python train.py --experts_per_token=3 --router_score="softmax" --n_groups=8 --groups_per_token=2 --num_key_value_heads=10 --head_dim=32 --positions="learned" --init_std_o=0.0355 --dataset="wikipedia_en"
Below are experts of layer 3 (counted from 0) of a mixture-of-experts language model. Rows are named router (the router's row for the expert), up (a neuron's input weights, with its number) and show model dimensions 64-127. Each number is 128 + 32 x the weight over its row's rms, rounded and kept within 0 to 255.
After each expert's rows: a language model's description of what the expert responds to. This comes from a sample of Wikipedia text that the model never trained on.

# expert 59
router [151 166 166 111  77  92 164 151 103 110  94 108  93  88 159 160 190  79 115  95 131 112  63 124 174  93 160 183 163 155 105 100 166 157 140 101  90 155 139 147 167 188 121 100 102 149  93  87 149 103 107 152 105 164  75 177  93 162 118 154 119 179 111  97]
up0 [ 91 116 133 145 152 121 122 132 164 107 146 117 129  93  52 122  87 173  68 164  96  69 213 144 115  46 130 136 137  47 188 141 158 146 139 121 159 149 122 159 134 104 139 125 113 113 104 162 161 128 144 121 115  32  82 154 133 126  75 147 188  78 143 107]
up1 [156 120 156  91 106 177 107 104  60 126 118 166 177 128  99 106  93 138 120 131 170  97 107 104 160 119  76  93 139 119  73 154 182 142 166 165 152 137 136 147 129 116  97 128 109  93 134 131 173 176 120 145 122 109 126 140 180 147  68  86  78 117 127  71]
Inner or final pieces of words and foreign names, such as sandb-ag-s, Milink-ović, Beish-un, plus assorted whole common words.

# expert 45
router [100 151 136 121  87 111 134  93 105 109 179 107 141 131 126  91 184  70 156  92 184 155 154 167 167 115 130 131 107 149 117 105 165 147 159 119 126 153 167 142 188  61 138 112 111 162 167 186  89 128 144 169  89 163  86 117 113  89 136 139 186 150  98 144]
up0 [164  74 133 167 181 119 125  69 186 116 150  69 143 151 112 111 121 183 126  89 180  82 164 137 148  98 178  85 145  92 110 142  74 117 150 122 117 108 129 132  91  78 182 174 173 173 155 134 147 108 177 110 138 201 135 122 122 170 155  68 159 138 158  98]
up1 [134 144 138 145 142 126  59 131 119 132 134 121 144 130  77 160 134 130 121 132 192 157 147 123 164 154 139  95 144  94 177 151 110 144 129 167 103 145  95 113 103 115  99 107 165 152 165 159 138 111 116 125  76 150 165 182 168 177  53 113 150  85 154 174]
Leading digit pieces of years and numbers, such as 1 in 1893, 2 in 2008, 1 in 1.19, plus numbers in table cells.

# expert 5
router [107 146 142  77  63  89 159 149 107 117  85 115  85  75 144 175 150 122  87 111 175  98 147 130 148 100  88 153 159 165 144 118 180 120 108  94 123 165 111 199 158  92 111 132 159 148 173 128 156  92 152 171 130 137  78 129 126 185 119 103  95 165 105 138]
up0 [ 90 159  96  91  99 116 109 112 178 170 144 102 165 101  48 164 112 137 133 170 157 157  97 104 144 132 118 106 110 128 199 123 157  81 134 161 105 157 176 151 134 101 141 139 199 157 128 125  99 121 166  99 126 176 106 127 112 119  83 146 104 122 156 136]
up1 [154 136 148 133 170 138  92 158 115 187  41  99 174  72 111 210 130 106 123 164 165  96 175  92 106 148 123 126 142 160 106 127 101 118 149 124 198 149  82 147 101 112  94 167 142 109 143  95  87 111 116 100 138  88 120 116 150 122 161 120  89 143 162 117]
Pipe separators between cells in numeric table rows, usually right after a digit, as in sports statistics and census figures.

# expert 18
router [138  74 124  99 151  85 140 132 227 198 108 102  86 152  91 125 159 113 161 126  89 155  96  91 123 127 127  90 142 156 158 102 145 114 144 127 155 134 213 105 106 130 169 116  80 188  73 123 141 124 181 141 211 131 182  91 179 103 147 133 104 179 122  68]
up0 [128 129 129 124 128 117 131 112 196 118 108 106  78  95 132 145 125 126 132  95  88 121 116 194 108  50  38 119  97 209 129 119 149 164 103 117 111 100 133  79 190 184  94 150 181 139 149 109 143  68  88 132 152 159 143 173 122 111 143 128 132  83 159 183]
up1 [ 61 112  96 115 147 133 120  96 181 110 155 158 136 136 146 116 121 127 193 136 126 102 112 114 112 141 113 123 180 121 169 121 163  64 118 111 137 193 135 159  61 126 139 169 130 143 117 138 138 149 189 103 164 143 167 110  97 144 138  79 108 170  94  42]
Concrete common nouns following the, a, or a possessive in narrative prose, such as film, town, program, school, group, song.

# expert 19
router [115 160 143  96  74 126 151  89  64 130  86 120 108 116 151 186 116 163 136 123 138 147 146 119 152  78 150 109 115 149 123  99 188 158  96  91  88 146  96 148 131  99 110 154 113 132 106 128 154  95 129 116  96 152 154  81 121 148  95 152 109  98 124 107]
up0 [103 135  97 101 116 178 108 115 113  63 172 121 199  90 160 123 150 148 114  50 152 198 183 128  83 137 156  76 106 142 162  90 153  86 115 159  79 113  90 119 158  91 162 129 129  98 127 118 102 198 123 156 174  96 115 188 156 170 125 110  81  96 156 131]
up1 [124 100 113 153 120 152 129 101 121 170 174 207 165 106 156 100 107  94 214 122  97 186 126 128 141  88 144 112 108  63 158 143  99 169 153 101  76 109  64 157 131  99 146 133 112 117 128 120  84 171 137 125  92  82 162 227  85 192  74  92 140  83 133 114]
Pipe separators and short cell text later in table rows, such as running, Won, Nominated, km, Round, Total, Final.

# expert 30
router [ 97 181 119 137 117 113 130 113 191  82  91 146 117 165 181  42 146 152 147 156 114 146  89 103  69 129 130 166 145 113 103 117  98 110 158 154 138 136 107 163  57 114 127 127  97 129  83 121 152 196 131  87 133 150 191  92 138  82 140 151  69 104 154 113]
up0 [ 68 158 139 129  88 137 144 137 115 172  93 106 157 115 134  81 134 135 132 111  89 197 103 157  98 134  71 148  99  95 115 106 111 101 148 155 104 137 121 100  36 123 133 113 108 114  79 155  97 129 124 144 170 170 156 105 116 156 106 143 128 161 108  88]
up1 [185 130 117 145 161 138 114 170  66 171 180 117 133 125 160 109 173 119 142  88 122  78 159 151 125 182 162 142 173 124  93 111 158 126 176 122  35  77 140 119 145 179 157 150 132  89 113 104  68 114 101  95 162 197 151 159 127 163 158 125  54 126 132 147]
Conjunctions, relative pronouns and temporal subordinators opening clauses, such as that, which, but, even though, after, In.

# expert 7
router [172 174 104 119 120 106 156 146 117  86 145 129 125 133 170 199  98 116 166 107 132 104 104 164 176 110 123 166 202 164  52 133 123  81 130 119 122  99 173  92 189 133  55  98 200 131 144  91 119 109  37 138 172  81 107 138  82 121  75 176 132 163 124 135]
up0 [148 113 129 158 136 105 155 170 104 152 133 132 170 212 110 168 111 174 168 166  98 116 129 137  58  78 121 140 101 138 141 123 124 146  86 130  98  81 107 124  90 105 116 150 141  83  93 169 154 162  79 110  79 100  84 112 152 103 132 164 179 150  97 104]
up1 [ 50 113  94 119 140  73 161 109 151 111 165  86 204 148 114 184 144 144  81 129 135 136 118 125 103 149 169  45 110  79  92 121 138 107 126  82  95 101 132  84 141 127 125 116 170 143 153 116  98 213 161 156 142 133  84  71 128 172 127  94 122 166 111 129]
Place names and given names inside names, especially states, cities and countries in infobox fields and titles, such as Missouri, Seoul, Margaret.

# expert 38
router [146 142 169 116 119 121 142 126 107 133 161 127  68 123 162 154 114  79 104 115 138 137 166 120 112 149 171 202 130 163 115  98 100 122 101  78 140 167 124 162 109 123 180  79 106  85 176 159 120  84 165 158  90 121 124 132 131 171 137 171 106 128  81 115]
up0 [128 150 130 150 106 103 116 110 179 118  66 130 130 171 124  72 138 102 138 161 144 157 183 148 174 190 109 125 101 141 112 111 177  91 108 151  83 102  92 106  97 127 108 163 134 132 132 109 110 157  87 186 127 134 125 140 144 108 144 122 107 143 115 178]
up1 [ 83  45 119 116 129 141 106 137 139 138 113 144  87 101 121 126  90 143 113 116 100  76 106 156 113 170  94 147 159 210 153 154 127 148 112 108 137  93 155 133 152 183 163 121  33 134  90  92 129 115 134 138 115 101 135 128  98 109 163 148 167 139 117 166]
Spaces, commas, open parentheses and in before a year or number, like taxonomic author citations (Warren, 1898) and (2022–present).

# expert 16
router [109 168 168 136 184 145 149 141 122 114 191  89 142  90  99 114 145 180 115 145 166  43 132 100 144 118 131 159 138 150  72 170 121  61 120 120 100 151 136 165 105 134 214 139 142 135 118 111 100  81  92 142 138 152 137  79  90  93 169 187 131 126  79 132]
up0 [158 145 124  97 123 163 140 158 121 103 122  42  84 130  78 118 168 153 133 133  92 123 142  90 100 118 159 115 101  72 152 189 110 161 154 142 157 117  95 199 102 107 120 166 134 161  94 125  82  58 118 179  92  93 183 101 158 172 129 141  96 118 140 130]
up1 [137 137 138  94 143 156 168 163 192 111 110 104 176 133 154 111 104 206 102 202 131  86 153 130 162 202 163 190 118 174 180 169 157 151 140 182 130  70 119 131  90 101 123 144  88  57 124 101 114 148 140 163  85 169 119 192 117 125  84 120  91 155 109 150]
Double line breaks ending paragraphs or tables, and the == / === / ==== markers of Wikipedia section headings.

# expert 22
router [139 166 145 129  75 124 112 158 103 150 148 113 126  65 161 122 166  86 118 117 140 137 147 152  92 153 171 108 128 147 133  84 178 135 159  89 103 160 167 142 136 164 198 101  98 152 128 164 133  90 178 125 105 153 110  90 146 152 103 157 134 162 123 136]
up0 [132  69 143 181 144 153 116 140 128  99 121 112 132 153 136 115 179  92  79 123 128 155 158 124 136 190  52 131 124 100 144 206 158 118 122  68 101 114 123 188 156 109 107 129  64  76 132  91 136  82  86  74 174 139 117  74 116 177 130 157 138 175 163 103]
up1 [ 90 178  93 140 120 105 150 126 168  95  89 205 143  91 129 134 128 120 153 167 153 125  99 129 133  90 108 133  80 135  95 150 100 125 127  96 115 128 113 110 138  97 122  88 154 121 186 171 127 172 190  65 165 124 144 145 118  97 125 119 113  61 174 158]
Digits and en dashes or hyphens in numbers, scores, years and ranges, mostly in tables: 0–3, 2012–2014, 31–38.

# expert 6
router [136 166 154  56 117  94 147 103  83  93 106  98 153 129 145 194 153 117  89  98 145  93 149 109 121 104 121 163 139 158 189 119 204 201 145 126 131 136 132 131 175 126 111 172 184 115 105 162 120 117 142 167 151 164  55  86 133 121 172 101 124 142  97 122]
up0 [137 143  79 108 133 182 133 111 100 183 157 181  63 154 116 179 143 125 121 168 118 125 135  85  82 157  84 129 148 172 121 211 135 138 116 123 168 150 115 115 123 122 143  89 124  66 169 166 130 127  90 116 122  84 136 167 201 100 150 123 138  86 164 128]
up1 [131 140 140 152 107 134  85 107  98  67  74 128 191 119 108 104 200 141 172 148  96 111 169 158 116 117  94 131 147  20 138 126  95 129 130 124 142  96 137 131 129 140 144 151 114 126 124 155  91 128 204 195 129 138 137 162 123 123 180 168 165 109 127 107]
Pipe separators between numeric table cells, semicolons in stat lists, and colons after infobox field names like Length:, Population:.

# expert 65
router [119 120 137 128  87  84 109 187 144 126 121  86 119 114 135 201 196  99 106 121 111 116  84 140 121 167 159 109 168 155 133  74  95 146 148 120 106 117 191  70  54 147  73  76 121 141 146 157 135  69 103 168 109 162  85 131 141 183 125  84 149 141 102 106]
up0 [164 128 118 143 126 165 213 115 134 152 147 166 140 116 134 165 110 154 119 123 142 112 107 120 118 121 175 154  81 106 197 128 195 153 160  79 108 126 133 156 168 122 114 125 121  99 151 114  80 136 149  58 174 147  85 166 118 163 176 143 104  44 154 116]
up1 [133 109 144  76 141 100 160 117 154 138 148 168 154 152 102 122  73 204 143 122 163 106  89  94  80 153 104 138 163 147 133 138 143 149 130  83  90 163 122 116 163 131 117 167 165 114  98  65  87 177 114 109 133 124 103 163  61 102 108  64  46 107 159 149]
Three-digit pieces after a leading 1 or 2 in years and round numbers, such as 1-815, 2-012, 000, 100.

# expert 51
router [162  94 151  98 159  62 178 147 115 121  65 117 122 200 109 101 121  73 114  92 145 203 167 146 124 154 145 109 148 164 117 147 152 139 116 106 121 175 143  71 170  92  50  85 103 110 131 128 111  90 156 114  83 167 155 143 129 159 176 147 164 147 126 143]
up0 [145 156 149 152 159 163  99  75 112  83 150 102 127 129  49 109 111 131 134 135 129 141 142 103 112 167  76 122  78 102  84 139 136 144 117 122  98 203 140 166 101 117 189 102 140 112 109 114 119 105 136 116  93 133 178 137 157 153 112  81 108  89 133 112]
up1 [ 83 117  72  98 132 165 104 171 152 104 117 103 129 154 184 206 125 163 159  93 161 150  68 133 188 185 125 107 111  83 111  96 135 156 153 136 181  31 103 119 173 112 145 147 115 167 133  93 157 141 121 101 102  81 130 137 110 116 169 149 138 113 171 133]
Single capital letters starting a line, name, or acronym, such as E in Euro-Cup, B in Buran, P1, and NSC.

# expert 17
router [127 152 166 111 125 121 159 115 100 105  87 101  90  83 166 120 170 103 121  83 158 130  62 138 166  82 168 157 158 151 111  93 138 194 105  99 106 159 135 135 148 160 117  97  92 148 131  90 163 110 101 126 105 179  71 175 103 143 109 173 120 171 114 138]
up0 [ 85 131 137 139 162 134 139  89 114 200 167  82 160 156 125 136 103 146 121 159 109 135 119 113 103 191 147 173 125 160 108 120 126 168 174 122 120 111 104 166  83 160 151 146 181 105 154 145 129 195  77 149 139 115  90  66 180 152 176 105 152 139 115 107]
up1 [149 167 128 184 200  89 128 130 154 144 144  96 130 152 149 190 163 145 138 134 148 112 151 118  88  98 165 165  96 105 101 158 212 164 126  70 117 143 166  97 104 175 132 121 179 133 117 152  91  81  70 131 157  75 163  99  88 114  96 112 160 104 149 110]
Articles and possessives opening a noun phrase after verbs or prepositions, such as the, a, an, 's, him, often merged as ing the.

# expert 67
router [109 183 132 141  56 155  92 120 113 124  88 108  97  44 145 100 135  90 145 153 110 132 100 161  88 111 174 105 129 143 139 159 102 158 100  73 147 156 167 114 156 158  94 117 149 109 140 102 151  59 159 115 153 118 115 117 129 139  76 157 114 130 182 173]
up0 [141 152  79 166 141 134  95 162 101 148  90 209  77 113  91 115 170  96 105 143 109 107 149 129 143  89 170 111 117 124 144  94 153 108  94 139  93 173  99 108 197  95 149 104 146  99  95 146  61 130 106 101  86 121 176 171 147  91 166 110 173 119 172 148]
up1 [163 134  69 144 159 163 144 136 172 132 105 114 120 110  91 159 108 148 109 135 132 111 107 127 149 144 109 142  65  65 132 131  86 155 106 117 201 111 187 131 132 112 148 100 146 170 161  82 153 149 126 146 149 100 140 120 144  71 166 137  45 136 129  80]
Opening pieces of ordinary words after articles or prepositions, such as ep(ic), unp(recedented), mult-, and short prefixes like b, f, de.

# expert 41
router [165  79 142  86 121 115 171 125  97 174 121 150 186 165 133 209  70 100  86 157 188 137 169 145 177 115 139 199 129 170 162 128 142 128  94 183  99  90 153 138 124 138 192 121 120 110 108 161  90 138  46 113  65 144 160 166 136 130 104  95 104 145 134  88]
up0 [183 145 135  40 121 147 100 141 131 174 155 137  86 153 144 161  99 111  70 115 174 118 147 122 134 113 101 147 138 127 133 119 137 115 100 166 120  97 130 151  36 134 156 102 129 132 182 128  92 121  78  69 115 110 147  95 128 111 118  98  99  85 132 148]
up1 [109  78 123 151 125 139 129  92 135  95 102 169 127 180 130  89  86 116 158 199 102 103 143 145  93 132 104 120  61 138  84  84 102 170  55 117 160 161 145 134 158 123  99  77  78  79  93 135 150 131 159 139 134 134 157 138 133 129 179 141 153 150 136 131]
Words and suffixes in infobox and list fields: Scientific classification, °E coordinates, Official portrait, Running time minutes, -ation, -ing.

# expert 11
router [ 92 143 181  97  91 108 171 126  85 120  83 100 110 129 159 172  77  87  73 117 143 151 116 135 102  85 152 112 139 129  91 129 103 160 128  53 123 156 105 204 119 168 113 128 144  89 100 116 134  80 150 111  86 155 118 116  97 112  65 171 130 149 125 113]
up0 [142 132  98 149 140 192  85 126 159 133 128 163 105 172 133 136 193  90 107 122 155 178  72 123 140 143 109 179 154  34 124 124 108 143 127 134 133  93 164 163 117 150 130 136 162  83  83 127 144 136 129 152 124 119 114  63 126 131 124 152 138 124 143 124]
up1 [110  98 104  97 127 160 134  99 158 127 151  68 129 136 144 154 154 156 167 140 128 156 150 108 126  93  94 190 127 158 112 113 180 150  95  93 126 154 131  84 102 119  98 152 192  87 145  86 134  89 131 113 171  70 164 151 178 158 108  61 154 119 130 159]
Frequent inflectional endings and function words in running prose, such as -ing, -ed, -ation, 's, and, a, plus apostrophes and degree signs.

# expert 31
router [159  87  98 142  91 111 133 160  93 143 148 115 156  95 152 141 168  92 134 121 157 166 154 183 178 163 118 148 141 167 121  92 129 144 149 227 195 168 103 133 197 135 123  81 134 113 173 152 118 118 115 136 132 135 102 154 118  92 182 112 173  68 103 109]
up0 [ 84 119  97 113 129 157 112 168 129 137  98 163 146 129 162 122  81 141 119 197 112 123 120 136  98 114 195 137  76 155 147  96 150 148  98 148 150  73 146 138 107  71  96 171  95 173 107 114 150 129 109 169 131 177 190 141 171 163  95  71 128 111 111 146]
up1 [183 137 168 170 200 166 174 128  99 149  83 149 103 101 101 128 116 127 157 131 115  91  92  93  73 176 167 123  96  83 123 104 178  79 115 112 130 126 123 134 120  63 116 169 154 137  86 112 127 115 122 150 142 117 123 135  87 138 147 147  99  87 162 115]
Digits of years and dates, especially the leading 1 or 2 of years in birth dates and date lists, such as 1987, 2008, March 12.

# expert 53
router [128 182 199 118  95 140 122 127 101 137 100 140  67 152 105 130 141  94 136 125 138 176 146 113 115 172 138 123 135 148 113 124 103 123 100 154 142 165 138 186 143 123 136 181  82 109 129 122 117  90  94 129 135 128 142  96 137  88 121 142 144  89 129 105]
up0 [ 98 139  88 112 152 123 145 141 169 141 103 125 119 155  87 142 146 108 139 132 175 103  83 111 199  60 152 179 152 107 115 216 116 116 116 148 136 166 117 138 140 120 147 102 137 111 169 118 121 145 154 150  79 122 180 163 156 150  88 165 145 118 129 123]
up1 [103 153 123 146 133 135 152 108  63 161 109 153 161 112 148 148 125  89 147 131 175 128 123 204 125 109 102  78  76  91 139 184 157 117 141 137 123  89  66  80 130 101 149  97 161 137 146 161 107 118 160 156 118  91  61 109  98 177  96 137  73  90 171 164]
Quantity and comparison words before nouns, such as two, many, other, most, different, and "least" after at, plus mid-word noun pieces.

# expert 70
router [143 140 170  85  83 167 140 142 118 153  94 142  87 113  57 110 176 129  53  71 117 150 100  91  90 109  98 170 122 132 185 148 124 142  87 161  58 134 117 173  45 149 137 167 129 152 122 113 167  71 117 147 119 135 117  93 118 128 111 159 138 164 152 145]
up0 [ 48 112 110 151 140 173 128 145 151  95 151 128 144 147 130 161 128 163 136 112 125  78 103 105  75 115 150  90 142 116  77 163  56 115 123 209 103 115  86 158 129 139 138 128 167 112 150 137  95 121 146 114 100 100 109 125 133 212 127 113 123 201  87  93]
up1 [ 89 123  88 137  97  97 153 123 156  97 116  74 167 108 167 201 149  96 103 187 193 144 135 155 109 125 113 116 140 155 159 109 185  85 128 138 106 138 181 155  89  80 196 163 134 130 112  95 165  96 144  99 107 173 116 116 115 176 169 110 146 135 194 131]
Verb stems split before an ed, ing or ation ending, such as compil, rul, present, design, destroy.

# expert 2
router [145 167 174 109  65  95 166 137 100 135  82  90  87  99 143 143 164 118 102  74 129 130  76 113 175  92 159 176 163 164 104 111 155 159 142  92 109 171 132 172 156 177 121  98 100 162 109  64 159 104  92 158  94 175  77 131  87 137 122 163 130 179 114 110]
up0 [113 131  94 124 146 118 116  87 163 101 138 120 172  95 110  59 127 117 161 100 136 153 152  85  46  72 137 124 125 110 133 112 124 113  79 123 132 162 139  99  94 156 107 126 118 182 168 144  94 123 100  48  84  98 130 130 131 104 127 129  99  83 116 104]
up1 [154 180  83 107 112 109  76 177 191 128 142 122 198 130 154  90 198 141 172  95  83 172 138 152 121 155  82 101 155 108 152 140 123 108 100  93 160 141 158 173 111 179 117 188 141 112 106 149 116 125 158  84 114 178 164 141 135 113 128 162 127  98 169  92]
Word-final suffixes like -ities, -ies, -ades, -ics, -wards in nouns, plus capitalized place-name words such as Saint, Lake, Camp.

# expert 56
router [140 152 100  95  83 160 107 126 152 141  97 110 102 105 161 143  84 184  67 144 107 119 130  86 178  69 116 135 124 150 133  99 126 185  92 172 111 161  95 122 151 116 158 126 113 181 150 117 172 217  86  68 144 147 116 139  93 163 102 166 178  90 132 131]
up0 [111 154  95 106 101 173 158 123 176 131 148 168  87 157  72 159  73 130 154 172 123 120 119  72 135 138 114 140 184  94 106 147 141 166 136 156 126  90  93 110 139  99 159 154 133 156 178 139 141 120 136 117 168  95 152 125  55 111  39 141 156 119  99 121]
up1 [ 81 141 117  83 165 142  92  79 148  87 162 155 157 174 121 147 118 112  85  72 134 114 155 139 175 157  93 173 138 139 118 142  93 111 171 164 121 190 127 166 139 136 143  43 105 129 148 115 161 138 124 124  81 135 169 121 138 146 154 170 149 167 151 153]
Adjectives of rank, order or status before nouns in sports and career biographies, such as professional, first, major, primary, former.

# expert 63
router [141 161  83 129 145  85 121  80 208 134  95 145  93 189  86 122 170 155 165  84  65 137 108 153 116  96 163  64 120 108 157  88  50 129 123 154 120 135 164 169 142 145 148 174 106 158  95 118 151 118  94 110 101 137 124 130 101  96 129  65 146 190 174 105]
up0 [122 178 111  98 106  83 122 105 154 155 131 131 143 146 152 117  99 143 104 103 117  73 128 136 155 107 125 141 180 143 150 127 161 147 139  91 139  56 128 121 135 132 146 162 145 148 106 160 181 174 149 116 167  97 174 177  64 102 102 179 145 121 133 115]
up1 [149 121 226 102 100 103 135 147 131 100 147 167 178  87  96 182 100 147 157 172 174 126 134 123 123 142 100  99 132 115 118 184 131  97 160 181 104 179 142 126 128 110 145 112 159  79 179 134 128 163 169  88 159 133 138 153  98 115 149 171 140 129 127 189]
Main verbs, often past participles after was, were, to or and, such as made, named, called, introduced, replaced.

# expert 32
router [180 140 144 133 113 141 120 180 135 109 123 123 111 162 128 102 157 156 100  59  87 136 116  67 138 170 140  73 143 100 110 139 130 158 152 131 203 108  96 128  63 117 105 107  90 105 114 142 124 110 146 203 100 152 127 117  90  92  74 126 179 122 128 164]
up0 [152 142  97 100 143  79 145 129 168 145 119 118 170 138 187 113 122  72 116 142 110 140 142 120 188 138 158 113 150 155 182 129 150  88 199 128 120 110 176  79 104 163 183 176 133 191 169  81 119 114 136  86 209 120 116 110 144 139 146 165 172  76  60 111]
up1 [144 126 175 130 146 131 130 119 149  81 133 132 126  99 134 123  98 156 140 127  98 122 219 104  89 164 132 138 153 157 200  85 166 129 138  64 178 141 132 138 161 148 122 158  95 116  91 100  94 135 101 128  58  64 117 135 180 154 125 124 102 112 197 121]
Prepositions such as in, of, to, at, for, by, often after a verb or noun: starts at, driven ashore at.

# expert 44
router [132 157 171 107  84  82 164 131 110 113  91  83  84  95 133 123 170  83 120  94 141 103  96 109 160  93 154 172 157 162  75  86 155 169 106 107 116 177 112 149 173 171 107  96  92 170 117  69 162 123  93 137 112 165  66 152  95 145 136 182 123 168 110 128]
up0 [ 85 114  92 160 182 145 137 110 133 113 145 116 137 139 108 174 115  97  87 105 122 126 183 142 164 151 119 121 136  92 146 154 113 165 162 155 132 120 134 136  76 139 169 103 125 119 132 110  62 160 144  94 100 108  99 125 111 105 100 161 125 131 169 113]
up1 [129 173 137 146 110 127 133 169 172 132 128 167 214 169 121 171  95 111  86 190 117 183 132 132 101 190 100 125 159 157 121 111 125 132 104  99 160 116 122  68  53  95 111 122 179 152 144 178 103 230  93 142 180  63 127 125 111 162 113 149 132 140 110 118]
Numbers or score pieces inside sports and election tables, plus phrases like with a, he had and here after verbs.

# expert 64
router [ 79 162 110 196 138 130 149 135 115  85 159 123  94 106  98  97 126 118  94 148 179 154 149 112  58 145 137 139  96 136 106 118 148 158 129  98 128 134 116 146 168 147 159 118 129  57 148 171 105  55 167 167 150 153 172 103 112  63 103 128  79  56 102 162]
up0 [129 102  79 138 180 135 131 161  90 135 168 171 150 149  86 122  83 116 151  95 140  69 124 127 126 108 128 116 133  19 137 130  65 126 144 172 156 120 150  50  85 114 186 100 180 133 116 191 137  83 142 174 125  73  96 128 172 135 198 156  96  56 157 147]
up1 [121 113 144 100  92 124 126 117 158  83 125 169 107 143 138 142 100 106 146  80 160 185  76 136  71  77 159 137  87 158 162 171 136 157 121 124 158 150 153  71  95 129 138  97 115 172 106 153 116 110  57 108 130  71  70 165 163 172 119  91  99 110 110 111]
First pieces of words after a space, such as single letters, dis, tre, radi, [s of [sic], and LaTeX markers like ^{ and _{.

# expert 8
router [157 156 173 112  78  84 162 127  96 135  85 111  91  85 151 143 170  98  98  96 141 146  68 113 169 104 166 163 149 152 102  93 147 181 119  72  97 173 136 152 159 186 135  89 114 170 101  73 143 104  99 147 108 172  95 131 104 149  88 172 143 177 109 113]
up0 [ 47 110 112 166 166 137 120 156 228 144  72 117 202 106 161 145  85 149 104 127 160 122 116 157 140 125 147 125  75 120 152 123 121 128 139 157 133 134 138 111 104 130 160  92 113 223 149 119  98 140 125 120 107 117 137 190 100  94 144 121 102 130 109 121]
up1 [119 108  99 126 146 106  66 136  74 102 209 125 156 124  65  88 126 125 149 138 168 160 136 148 109 154 117  96 180 143 136 202 158 124 122 158 187 103  98 145  88 139 102 120 123 153 100 166 103 163  75  98 119 118 108 119 125 135 138  97 126 152 164 101]
Adverb suffixes such as -ently, -ously, -ately, hyphens and dashes in compounds like three-month, 2-inch, and ordinal pieces like th, rd.

# expert 14
router [141 178 191 119 161  81 154 157 127 152 125 133 129 124 184 142 150  98  94 160 152 120  58 106 104 103 107 124 175 162  97 126 146 139 143  96 100 140 107 138 173 106  94 111  96 116 120 134 132 207 144 143  85 165  94 166 143 150 132 165 140 186 158 123]
up0 [137 121 209 121 137 124  86 174  84 103 111 149 123 141 183 128 155 123 185 209 138 112 129 117 100 195  67 141 146 156 162 109 154 125 132 135 120  91 135 149 100 106 177  98 106  88 146 173 120 144 102 143  90  79 172 150 116  50 141 141 103 135 129 136]
up1 [123 134 101 180  92 131  62 132 112 124 169 120 111 168 131 114 160 149 123 120 147 143 156 135 162 184 220  76  96  80 182 108  97 179 119 147 147 102 109  72 135 116  76 106 125 133 166 186 129 146  68 110  53 115 127 151 135 115 116  89  88 157 119 140]
Commas, table pipes and "and"/"&" between items, above all thousands commas inside numbers like 47,136 and cell dividers in tables.

# expert 36
router [188 187 182 109 111 106 147 171  96 181 114 158 140 129 182 159 136  81 158 132 163  81 154 174 198  74 164 104 128 173 109 190 131 144 106 103 132 146 150 129 137 154  89 103 130  95 153 121  96  99  64 158  96 120  55 179  91 158  96  39 164 128 156 103]
up0 [192 153  98 158  98 133 117  94 154 116 181 151 135 135 179 134  98 142 102 121 150 151 153 140 163 136 102 151 114 116  90  85 174 136 121 155  84  74  93 134 155 156 127  83 142 146 139 171 147 144 165 113 169  46 147 155 146 135 115 118 102 106 162 104]
up1 [117 144 108  79 147 189 131 151  86 139 149 120 165 149 186 110 174  82 107 162 136 106 178 116 120  73  95  46 127 110 143  18 122 169 120 132 122  90  88 155 106 136 192  73 148 111 125 136  66 165  53 101 117  94 143 154 189  99 131 133 155 124 135 137]
Short letter pieces inside rare words, especially Latin species names, place names and surnames, such as ar, ia, us, ville, fer.

# expert 48
router [137 182 118 100 134 101 155 108 134  84 109 107  92 153 159 122 124 102  79 117 184 143  89 142 144  99 151 148 171 132  81  95 105 146 163 131  87 117 177 136 187 139 119  77  90 158 123  88 160 106  90 121 147 164 180 133  84 118  75 173 126 130 102 125]
up0 [149 148 144 153  99 106  68 120 127 126  87 112 211  90 144 103 175 186  90  87  80 121 104 121 129 121 179 103 126 131 139 153 135  90 159  87 140 105 151 146 130 143 101 176 159 145 129 143 116 170 177 139 107 109 112  98 125  95  84 121 193  76 113 130]
up1 [ 69 150 100  95 134 160 166 135 152 149  87  75 180  78 102 127 150 105 108 148 108 106 106  58  81 150  82 145 116 148 130 114 145 128 117  97 153 115  62 151 112 115  93 137 162 140 155  80 135 145 105 150 187  93 121 141 141 119  91 167 128 128  99 120]
Capitalized descriptive words inside proper names of places and institutions, such as New, North, South, High, Hill, Old, often after "and".

# expert 23
router [154 158 183 107  97  84 162 146 107 124  79  97  97 100 161 157 178  81 105  99 138 127  73  94 157 103 158 177 158 167  94 104 147 161 131  93  70 159 162 162 173 179 128 114  95 163 114  79 152 108  97 137 111 162  81 177  97 162 115 170 161 172 106 100]
up0 [127 132 105  97  78 141 112  77 152 155 177 108 132  81 104 168  74 155 132 180 136 148 152  89 168 171  50 167 152 141  79 134  97  73  53 142 127 121  71 117 176  80 140 136 167  76 144 127  83 147 139 129 166 114 191 112  95 100 108 153 128 117 139 136]
up1 [123 199 128 132 161 165  75 156 141 166 118 175 156 118  63 146 167 125 162 152 129 103  66  85 111 125 130  96 151 118  90  91 142 110  68 120 133 134 148 184 148  83 120 117 150 125 109  88 145 118 145 152 148  75 149  89  62 146 134  69 126 176 123  91]
Word-internal pieces, often the middle or end of personal names and rare words, such as ore in Gilmore, ain, ers, ey in Smokey.

# expert 33
router [145 140 184 112 101  94 156 111 101 134  93 111  73  81 178 130 155 101 133 110 178 105  95 134 152  92 206 147 165 145  87  88 147 178  90 107 136 158 144 123 177 155 130  94 121 162 115 105 158  91 133 111 105 169  96 165 131 142  48 174 133 165  99 166]
up0 [130 117 107 136  84 184  94  79 149 106  76 109 141 126  96 136 136 159  65  98 176 115 141 115 107 224 142 122 133 119 107  65 156 106 133  66 104 131 127 123 109 177 134 139 163 127  71  93 115  99  66 143  92 134 126 168 149  93  95 146 166  93 143  97]
up1 [145 138 124 165 106 139 170 182 123 159 150 138 183 173 136 188 127 167  95 166  95 156 108 129 139  76  89 173 151 120 120 107 122 155 144 110 151 128  90  78 158 162 195 101 131 117 102  84 141  98 184 149 129 145 143 113 142 120 153  90 192 182 145 120]
En dashes and hyphens in year ranges, list bullets and compounds, such as 1674–1712, 48-team, Daira-i-Hamidiya, plus letter-hyphen pieces like F-.